config = dict(
    n_layer=8,
    d_model=192,
    n_experts=48,
    experts_per_token=2,
    d_expert=224,
    d_shared_expert=0,
    activation='swiglu',
    moe_layers=[2, 3, 4, 5, 6, 7],
    router_score='sigmoid',
    normalize_top_k=True,
    routed_scale=1.5,
    balance_loss=0.000107,
    balance_bias=True,
    router_noise=0.1,
    init_std_router=0.0218,
    lr_router=0.000513,
    vocab_size=4096,
    norm='rmsnorm',
    norm_eps=1e-06,
    tie_embeddings=False,
    optimizer='muon_variant',
    lr=0.00724,
    beta1=0.95,
    batch_tokens=[32768, 65536],
    seq_len=512,
    train_tokens=568900000,
    steps=11911,
    dataset='wikipedia_en',
)
Below are experts of layer 3 (counted from 0) of a mixture-of-experts language model. Rows are named router (the router's row for the expert), gate (a neuron's input weights, with its number), up (a neuron's input weights, with its number) and show model dimensions 0-191. Each number is 500 + 40 x the weight over its row's rms, rounded and kept within 0 to 999. Numbers have three digits each.
Before each expert's rows: "gets" lists some tokens that make up at least twice as much of what it gets as of all text. This comes from a sample of Wikipedia text that the model never trained on. Tokens count by the router's weight.

# expert 21
gets: "a", "an", "ia", "er", "on", "son"
router:512506559488525556551460491464546536480485504531498416542535578434557505416577497480520515534502501483498507457511514396491479539520462477522539524530467489580469553530524448491489442519444475449533453454487485424477454540452496537568546461504515490515511482550518507524433493532468531524467489475491492458444533518445602481545488452418509549541472508532466447486508484509507522461604480505464473508548432520584534541473488486495430524462442501492473519499484507505462427494443473530549520457572447424488557454524511464552527492454519521483421463561597496497548493549453516472
gate4:583474514492461402629513528533556498544533466552504444519542556463484459552533515556497435483514494500458492430430478516511537522472410453544560462408479525516478500492580487518514546507536557550470546555507448481454502533544519531575516490496434535463569505529436496533485506459497478493448466505546491523549473552433516500542501517507520496504516529533476549539518429499459475532572426526441549511521490467493523551446464521559548511471514489469395533486504506525504475445474511554485496472539524513534501474418509481522522490486519433468510504503513539583522485488533528382
up4:534414482431490530493402484516522546549436473473532495464520489444538458553468557474478474489535471434534481455450451584513561489486511548453506468547478494456492472483407473443491484573491572446512498526507440517505541476585543505535444496422497417500530479490522510501535500514464552452520545535497595543561512516471528528512471509434469471407489473516529504525479547520477528462486439531483433490429481541463455547518531514554521528550515492442510462524463540514522435475464487430571560494496429533448473519491473540491501544515496489537602518538448537515554477509461458457
gate5:585547447544514567499502419515440550479468516493501443514506505448512468531512468547652516485509572482429461472477492480490554515489505524511503517535501501468506539441557494481545450473479402570463521535523522499442467519470548503429559440525442501524495480431520512525533501496477517523543450506498474483498493444504474544548422538392520546544477505476448508482486480494554504472494551410510534542502488496483524538509425495576509528532530520476495510486462486557540546466495510523554463479531460569464498584431409451510507518450475538476483498525443491444507479397449482474
up5:538540498456533501483513525461504461444452454424491433493488582494516476412483548452541565527440484550528572479488458524509538483448442532437498436485537515442404520456499518478507478512458521567522506486582555460522498504575452512447484478450487491529476473478506563446480526566540443528554531473509536523472492506488488557537585468537483501500487491465546527504427496494543516509504467465356506503571494520497554538487449505500536462413441567472535520500511548454553466520460397447514476462552518508503495513441523505461489516436499496513523488460505421493441489502436490479

# expert 46
gets: "s", "%", "ations", "ies", "es", "ions"
router:510509566494535555512471451591471532522424525501532496550548542481501488479529575473479457523552486513495510502460489489493504488450468438535521486522404526558536494529518455469479395516515541469484481475509436422508463509452510539497499461548559484495583560533454516483481461480516526459442578519517519431508469543482608512498476480417538540541508493526513504490493437531506518464561458439445529580430443481519529494456598488544513565459508498461495508475566566504497501594438513494475523533509477454568524525454557533559467463459519556514493485523563535432552523508472499463
gate2:520561545495500545543487547542476531505484509563515476559531499415464468430514508472478464559480469511436511479408486506497449451523499493421520499467530473516524514556422511506556545435503488522522485452529452477504475510491506481501473506496536449481555593659484466534523511506437580520488553520574501461571523486484509501448524550529494468449521551501469468516540559412498517562488429482482495543454472493418459464506490434510431505533512475486520489595509550599546489517564504510447471485544495553490537508498587551502486482549517501441542522554534490499499514498527492448
up2:468528489497432460557453475447517534507436412567454502480520528511411477467439509425566470505525579457453518499514494466517501524545545454464501551452482595489506538531434561503482509495463575497482513507566466434521560486475439394409481519464528490501471488479441503511462471388494562507531494522528504510499460508447465517458545518505445544466529534480522477475537458491480503449504505452514479457511509451467502493515445481428475502535459438535494525460509470456507557483554518467454501514509579520444513509477461497464540550512503437489595402513509522416560483549509469492
gate3:485503446468485529495462467501555491528517538625522513488567484441489537545460452528503470485515464475497476507481515488493538466448494518550541461518566492456534451438492452478517598477595577552451479455402464509527473520520490501484486501509554537511478565528509512472568449513497567449495427597465490420510506493511459507519510452481508467569485408563467494478475471491468515588559513508475546530489549551499546480471469492454536570585497547520492542530468530460463511455477466480462559492490445418550572560518492458467535472554516493520546544535542540541483512544511517457
up3:513515562552494511472434482499511457494537484577551399540560520545525471441533468552474438494444492449535507519472512494463429453448525556488500439501533534541527524500492561456522508479525539498436526559436518480449582498456448518498447418558495529455460462459496488472436486489499575502495529565474446502541478486480554464541460521524534455487557531476489533433471525451547510533487438464482525480497506495542525491483533514492553448479454447417471536595505488524492550510499514504521530529395539397490538589489523532512508500532519462491473552564437524591490541459485540520

# expert 25
gets: "s", "es", "ers", "os", "ra", "as"
router:464563523522514567549456500509458519449497538526583480559546519471557510522517499529466517501531521529469581489494504498518484498446420435559536586474462504512532517513488429473492434575552535488521509509465418516487444487473483515507478404522547509465518525487419494495477500508498510502531539490478530440482479545418564483471467453433503525526467466525455486479428449512453525509593420520474531564443420503528520470406514486499429588467499509501461491539499606525475548506464505543445490475558434481536537533502545508530493441414486505508512450545534568490533465499527480495
gate2:488516487456474541529493461488510489483439588512472481560590462517547497432411489564537466506503543521453498554577535471500425464499383502486518558483506468466445487503548466540521489477495443480492497502466509498498466438499519492519428524455462497513522548541503569492495498520436573451558507526498589543477482503526468520588540466591523513577521405539501491491473466465492474465523476520462590529451502500524560437457553530544511463444439476534440518537456507496478509551478452542526538513527551475509535550540482486551537521507520510461479529520567521547454403498542555525
up2:442481568495491528506520489509542569469545485524513490558511500475501502468498491514454535490428445500495501539378455606559492488478448531475520573515525482492439453462454548497467472420497504503444500507464453523430465503473473575482473503440470523570518559447516562534505533458494509483498503515568570496510497515496503516426527573466500477515408487534478435488481533538485452476536574509541567449540556456527468480512525510498531476489499485507452446582425501514404476510483517473529504650517483526530521462523475509496540476530491471548470402489508506511497501528586449485
gate3:459487490421513476495446510557589508472442506465566465489522512459545463516480489502476486508527473547404535511506560462498512507516483507496475548503456431433533509491508487541489467474537503496543420550477415512494501538496494457503481538460515519445596506522454506484467482534555424569564585509454509500468527480575433467437482513492520574501461590555419467453547511485467481477509454527413544507488458448456491461511496519481484493508475494527494410541475549463431556537462579532568467524498506465528458487522464554441428503475485464480489552546492529543449515492435429535
up3:552442529500542557479573464549445488615604494506464479525471521554447510489497523530503520495463481535565495473530467490484478499457467495519463531497522510440500560495498553544506481514515470524465504505452572504504490427459540403489547565525499467453491472501483500504515527509536408468489522487530476443541521415470511513544517469455542464528479437355569535465482469471514502491458548432514459600518467543514477489574431448557464446538487513514530509494502518525506532492466513497488560490445529477573527486544438485434516467520457509440587465467443499528539537513501484436